{
  "hidden_size": 640,
  "n_experts": 64,
  "experts_per_token": 6,
  "normalize_top_k": false,
  "rope_fraction": 1.0,
  "qk_norm": false,
  "parallel_block": false,
  "optimizer": "soap_variant",
  "beta1": 0.95,
  "beta2": 0.98,
  "decay_fraction": 0.664
}
Below are experts of layer 4 (counted from 0) of a mixture-of-experts language model. Rows are named router (the router's row for the expert), down (a neuron's output weights, with its number) and show model dimensions 128-191. Each number is 50 + 10 x the weight over its row's rms, rounded and kept within 0 to 99.
Before each expert's rows: "raises" lists some tokens whose logits its average output raises strongly, later layers aside; "comes before" lists some tokens at least twice as common just after its tokens as in all text. This comes from a sample of Wikipedia text that the model never trained on. Tokens count by the router's weight.

# expert 63
raises: "1", "10", "12", "20", "2", "18"
comes before: "1", "2", "0", "3", "4", "6"
router:53 48 38 41 54 64 49 43 58 66 49 60 31 53 43 60 63 43 27 43 51 37 69 64 35 49 46 54 42 56 61 45 62 53 57 56 24 59 53 60 53 40 55 28 54 55 68 48 70 42 57 50 54 49 54 63 45 46 45 49 27 65 51 53
down0:55 58 59 63 46 52 45 61 61 23 42 28 38 62 46 48 71 63 56 53 46 65 34 48 43 47 43 49 48 49 61 54 57 64 49 59 36 49 63 43 58 50 58 46 74 57 63 59 60 34 64 47 43 46 59 34 59 40 59 45 39 58 37 46
down1:39 59 66 60 56 45 56 45 45 50 54 49 46 36 55 55 49 46 46 40 48 47 44 53 61 47 65 57 47 39 48 66 65 69 52 46 41 69 53 43 45 45 43 24 45 35 43 47 55 64 59 66 53 51 49 41 67 42 49 57 35 62 46 36
down2:60 39 28 67 49 75 50 39 43 49 43 67 45 28 48 41 55 60 52 62 42 67 46 62 41 70 49 51 40 56 44 69 50 40 40 50 44 46 58 60 47 49 53 50 32 38 33 55 62 52 40 35 53 52 61 44 43 53 37 38 39 55 46 49
down3:43 63 51 41 50 58 60 41 62 53 37 58 42 51 46 61 59 45 60 58 52 52 63 61 53 59 57 55 62 65 54 58 54 53 47 45 52 41 55 49 35 39 69 42 51 51 65 52 54 63 26 64 57 39 53 49 38 27 51 53 50 60 64 51
down4:40 40 52 38 42 40 44 60 62 56 57 47 57 37 61 55 40 66 40 63 45 53 55 45 66 59 59 38 59 61 56 55 52 59 43 52 29 55 54 44 46 41 63 40 61 52 59 48 54 31 47 53 54 47 41 62 38 58 47 61 53 59 48 44
down5:68 48 78 41 37 36 66 52 41 58 50 60 52 62 60 51 55 39 55 56 48 70 39 59 60 45 58 48 56 44 38 53 55 43 42 50 37 36 49 45 57 55 36 65 44 51 60 45 46 64 41 64 60 53 52 51 43 28 50 33 48 21 46 37
down6:45 59 41 62 50 40 47 48 50 48 44 57 49 43 45 55 40 50 52 47 56 45 51 52 56 54 53 37 52 55 33 36 37 71 63 31 44 57 38 57 39 48 61 62 46 70 46 65 50 68 46 47 35 47 65 59 35 65 46 49 41 52 49 68
down7:49 56 33 50 39 38 60 47 63 49 51 61 51 47 59 32 42 38 60 58 63 66 60 50 62 38 40 49 45 63 31 33 44 57 57 49 58 50 53 31 69 46 46 56 53 57 35 77 63 43 49 44 51 49 41 35 56 64 63 31 62 50 53 32
down8:54 51 52 32 51 47 64 49 50 58 60 59 48 46 55 56 64 60 56 35 46 47 52 57 32 52 45 52 56 26 59 65 50 48 32 24 35 47 53 69 35 49 34 45 39 48 57 56 51 59 75 33 50 50 38 65 43 54 51 53 49 80 58 47
down9:44 69 43 50 46 70 54 27 56 67 41 45 52 62 50 61 57 57 43 44 78 52 46 54 43 45 51 27 55 73 61 58 51 56 41 42 36 53 40 41 46 65 64 62 52 26 38 51 49 48 45 49 56 42 40 47 69 52 53 66 31 35 62 43
down10:22 45 58 34 55 47 37 76 70 51 48 47 44 46 67 49 49 52 47 69 51 46 51 42 54 60 32 56 51 41 52 45 47 59 60 62 50 46 44 42 53 32 63 51 61 44 36 60 46 53 48 46 58 52 35 58 42 54 57 44 46 53 47 44
down11:19 47 57 31 52 55 51 44 57 63 69 65 61 55 70 57 59 50 54 39 39 59 45 50 59 45 42 38 68 62 50 44 41 62 50 45 61 45 54 43 51 45 51 25 41 53 57 41 49 58 51 52 60 48 45 45 42 46 45 72 58 53 46 40
down12:44 39 61 57 47 60 42 53 43 30 58 43 47 45 39 44 59 65 51 56 45 42 52 62 54 53 38 62 44 59 43 58 63 44 42 49 52 59 65 53 41 44 41 56 38 53 52 48 48 61 42 58 50 49 60 38 58 54 54 43 84 41 38 49
down13:48 58 44 49 49 55 60 67 50 39 33 32 73 41 60 45 62 75 54 46 54 42 48 50 64 68 50 40 52 48 40 46 46 42 46 34 47 48 50 42 69 64 56 59 48 45 49 64 54 69 41 58 53 50 47 53 53 48 56 53 65 52 52 62
down14:39 48 70 37 55 49 52 49 44 51 62 37 51 56 56 28 35 66 44 56 50 55 51 65 50 49 53 42 47 34 59 47 64 54 29 54 60 74 53 45 54 49 57 52 58 66 58 48 47 40 55 42 46 30 55 43 37 29 43 44 39 51 61 48

# expert 48
raises: "\n\n", " The", " In ", "The", " In", " They"
comes before: "\n\n", " The", "\n", "The", " He", " In "
router:33 59 47 43 40 45 60 41 41 57 71 32 49 43 52 52 51 55 68 35 60 53 60 47 26 46 46 53 38 54 45 34 54 52 42 44 35 63 46 64 53 48 43 50 51 46 36 53 36 53 45 42 37 43 62 49 43 36 60 57 53 74 32 51
down0:43 59 42 70 42 55 52 76 48 57 51 54 50 48 45 51 56 64 43 48 39 48 59 62 34 27 57 53 44 55 57 38 39 53 48 44 63 45 33 39 39 40 43 36 66 44 30 60 53 41 61 50 44 43 48 53 46 36 45 56 49 46 37 37
down1:42 39 50 45 48 49 52 53 56 51 78 45 44 51 46 49 38 45 49 56 60 27 44 61 20 47 52 42 52 52 44 46 63 38 57 45 46 57 45 51 07 38 58 49 62 65 44 49 46 44 52 67 45 67 59 53 59 57 60 49 78 67 62 58
down2:55 56 50 43 60 47 57 33 75 41 61 54 45 52 56 50 63 47 58 55 58 21 41 49 57 48 58 57 42 58 45 53 49 34 38 41 50 47 54 33 54 44 52 23 60 48 53 72 43 51 59 46 40 46 52 47 44 59 53 50 46 66 51 50
down3:47 53 42 44 47 51 70 51 45 43 42 31 62 53 41 50 59 36 50 45 47 52 49 61 41 57 44 58 63 35 38 58 61 53 40 59 52 39 50 55 53 68 63 63 42 54 45 51 47 39 43 53 43 69 46 43 46 38 46 63 53 43 69 58
down4:43 40 54 51 51 67 51 46 50 55 56 30 63 47 40 44 46 40 52 53 21 62 61 44 50 50 56 51 45 45 60 62 63 32 44 76 48 45 49 36 51 71 53 58 47 55 46 59 48 38 51 57 53 52 38 56 59 57 62 61 54 42 58 50
down5:52 55 63 53 48 50 49 48 46 43 33 50 45 42 60 57 46 63 62 61 51 27 55 66 42 42 46 73 34 49 54 51 39 50 69 58 34 43 49 51 50 64 45 33 28 56 35 51 52 60 45 50 56 48 59 47 59 51 42 53 37 64 49 58
down6:50 52 50 78 46 77 34 58 46 52 52 47 53 54 41 36 61 60 33 48 35 29 60 48 40 37 38 60 49 43 57 55 53 67 66 55 34 50 49 59 66 51 55 47 81 58 56 48 41 49 54 47 68 37 36 46 54 41 47 69 32 73 34 60
down7:64 65 50 55 59 59 59 72 52 51 39 53 33 45 32 64 57 73 53 59 59 40 56 50 46 55 71 42 53 47 39 30 50 65 45 46 53 66 75 43 57 38 43 26 54 51 39 57 52 55 59 47 52 52 47 22 61 46 43 64 46 39 47 56
down8:48 56 50 29 53 42 44 50 57 58 43 47 67 52 64 44 38 58 39 43 43 49 45 35 45 46 43 38 56 47 40 65 48 54 49 47 38 58 41 57 45 68 43 50 46 53 49 62 57 50 65 42 36 47 58 53 50 51 32 52 30 44 60 56
down9:54 41 44 58 42 60 24 40 29 68 53 63 59 43 36 45 28 55 52 36 45 56 59 63 56 45 40 48 49 64 54 43 43 65 52 43 62 56 39 37 55 67 44 66 41 47 46 55 41 48 50 37 49 39 42 46 53 45 67 46 50 42 50 55
down10:18 53 43 46 35 58 45 43 59 54 69 45 43 53 39 52 53 30 49 36 28 45 30 58 55 41 55 27 65 40 52 49 46 53 44 71 44 52 49 58 69 55 48 49 45 39 58 56 32 44 51 31 53 38 54 29 49 54 45 48 48 59 43 51
down11:46 37 22 51 44 56 48 39 40 46 59 50 57 51 48 68 56 42 60 59 47 62 45 63 35 46 61 56 49 66 50 57 49 55 54 50 49 61 56 47 61 51 36 53 44 46 34 44 53 42 66 32 57 45 51 48 51 56 53 53 40 53 52 71
down12:41 49 54 57 59 45 32 45 43 51 60 46 61 67 54 78 39 35 32 43 54 35 50 49 48 54 51 51 56 39 61 61 62 28 52 45 45 45 58 61 49 41 36 42 59 55 56 57 57 34 37 77 37 56 59 55 52 59 52 47 48 64 64 57
down13:37 56 41 52 76 38 39 69 50 46 44 37 45 59 59 33 47 44 50 47 50 52 59 49 59 48 47 65 65 57 42 44 42 45 60 55 45 64 58 46 52 47 60 43 44 68 52 32 50 59 48 44 50 40 67 44 58 62 58 62 40 64 44 48
down14:43 38 53 39 54 68 56 48 47 53 69 32 50 44 49 41 62 55 60 38 68 65 58 46 33 62 64 57 63 41 40 44 53 46 44 37 37 31 60 42 35 61 56 45 41 60 28 44 36 56 41 31 42 39 53 54 50 39 43 37 53 63 60 70

# expert 34
raises: "- In", "- F", "| ", "- D", "- O", "|"
comes before: "| ", "-", "|", "- ", "- M", "  -"
router:56 65 43 40 37 54 34 43 39 61 49 35 54 35 44 36 35 55 66 50 49 47 42 58 47 42 38 70 43 44 54 42 51 61 52 44 41 75 49 55 36 41 38 40 48 52 44 28 55 56 45 55 47 46 71 56 51 44 61 51 37 52 71 46
down0:56 55 29 42 48 60 33 51 56 57 52 40 72 56 69 52 48 45 56 61 60 54 49 44 52 53 35 62 45 48 53 43 49 45 54 46 38 46 46 64 67 53 46 57 48 58 44 52 51 31 52 46 70 48 34 52 50 45 44 49 43 32 60 61
down1:37 48 54 44 38 56 61 48 50 47 56 37 59 61 52 38 43 58 47 51 55 30 40 67 77 67 40 52 49 63 53 62 60 39 47 57 34 65 73 47 53 70 55 77 47 51 37 48 51 55 28 39 45 45 55 40 40 33 66 63 50 42 52 45
down2:63 53 64 37 57 61 52 54 57 53 53 56 45 69 38 39 41 41 49 58 55 67 50 45 37 19 53 46 47 70 46 44 38 59 38 61 59 50 49 43 37 46 45 55 40 63 46 68 62 46 49 37 59 59 44 53 42 53 52 46 51 45 70 41
down3:50 49 54 67 33 37 47 46 35 65 60 46 53 43 38 47 41 58 45 42 41 57 58 54 64 55 57 48 56 48 62 76 63 39 49 59 58 54 50 45 51 50 45 44 54 53 51 37 66 54 52 52 53 55 52 55 47 56 46 42 39 50 58 49
down4:55 44 43 40 50 53 48 57 47 59 55 51 32 55 58 43 58 45 47 43 66 43 54 66 37 49 47 54 56 51 33 47 47 36 44 55 55 58 52 33 45 55 55 43 53 53 64 48 73 60 34 47 54 58 57 46 47 40 44 63 56 46 59 44
down5:60 53 55 49 37 51 40 39 44 44 42 61 39 57 55 49 49 63 62 37 64 63 58 50 43 60 54 63 52 51 58 48 51 55 61 54 52 55 71 28 46 42 59 61 65 65 51 65 40 68 63 51 36 40 36 53 64 42 40 42 49 30 69 60
down6:61 43 59 43 66 51 48 63 37 39 41 46 59 54 45 42 35 44 66 58 49 54 57 50 42 52 63 70 39 63 44 68 76 51 51 53 56 58 62 29 50 50 57 54 71 54 54 60 63 50 49 55 54 59 59 44 53 62 47 33 53 38 59 53
down7:75 40 45 46 37 53 47 45 46 71 52 29 53 44 61 53 50 73 42 48 28 49 57 50 63 51 43 56 45 67 36 47 48 63 59 39 23 47 46 48 66 54 62 32 53 41 36 51 48 45 41 66 41 52 64 64 39 59 38 59 42 45 34 68
down8:48 39 41 48 49 51 69 46 46 11 54 48 41 58 49 68 47 68 52 40 54 58 45 50 31 36 44 58 48 39 52 50 36 54 49 29 51 34 43 53 47 51 46 50 43 56 39 63 60 61 47 44 47 37 52 41 52 45 23 41 51 49 52 39
down9:45 41 44 47 37 39 47 56 50 39 45 59 54 31 60 51 50 49 34 60 44 43 50 46 48 40 37 42 29 51 29 46 56 44 54 48 49 60 53 58 55 50 44 41 40 52 41 48 55 44 54 50 49 37 36 50 47 74 55 42 45 41 63 50
down10:65 60 78 50 46 66 57 49 46 54 62 46 53 68 58 49 46 45 44 67 61 52 56 68 58 38 54 39 61 62 57 48 59 54 48 39 51 62 57 59 41 54 59 54 47 57 59 56 63 49 45 38 37 34 53 60 23 29 63 57 57 31 53 53
down11:49 69 37 66 45 67 67 44 46 41 46 53 41 49 44 52 46 55 17 46 65 71 42 43 76 48 51 54 55 45 46 60 65 59 36 40 54 40 62 47 45 57 43 58 58 49 44 47 36 43 58 50 47 56 63 58 51 52 34 60 36 41 29 43
down12:52 48 43 63 43 41 52 45 50 44 37 43 50 45 71 49 53 41 34 45 69 21 46 41 59 54 42 44 55 42 56 84 51 57 49 41 43 42 55 76 56 50 57 47 48 61 50 45 51 39 45 61 44 43 50 46 45 44 52 53 40 39 45 47
down13:55 69 50 47 31 39 53 51 64 45 50 45 58 51 35 61 47 40 44 39 53 51 70 42 46 42 64 61 55 48 49 44 51 43 48 53 46 59 31 36 50 59 61 59 44 47 48 70 39 40 48 45 40 61 36 43 32 37 50 50 54 54 53 41
down14:40 52 43 55 55 60 60 55 59 48 38 42 52 36 46 35 52 57 55 54 32 49 50 56 57 47 46 52 40 57 42 47 44 41 50 46 55 59 44 65 44 54 36 41 51 55 37 51 55 60 35 54 56 43 47 40 64 44 44 81 65 35 48 54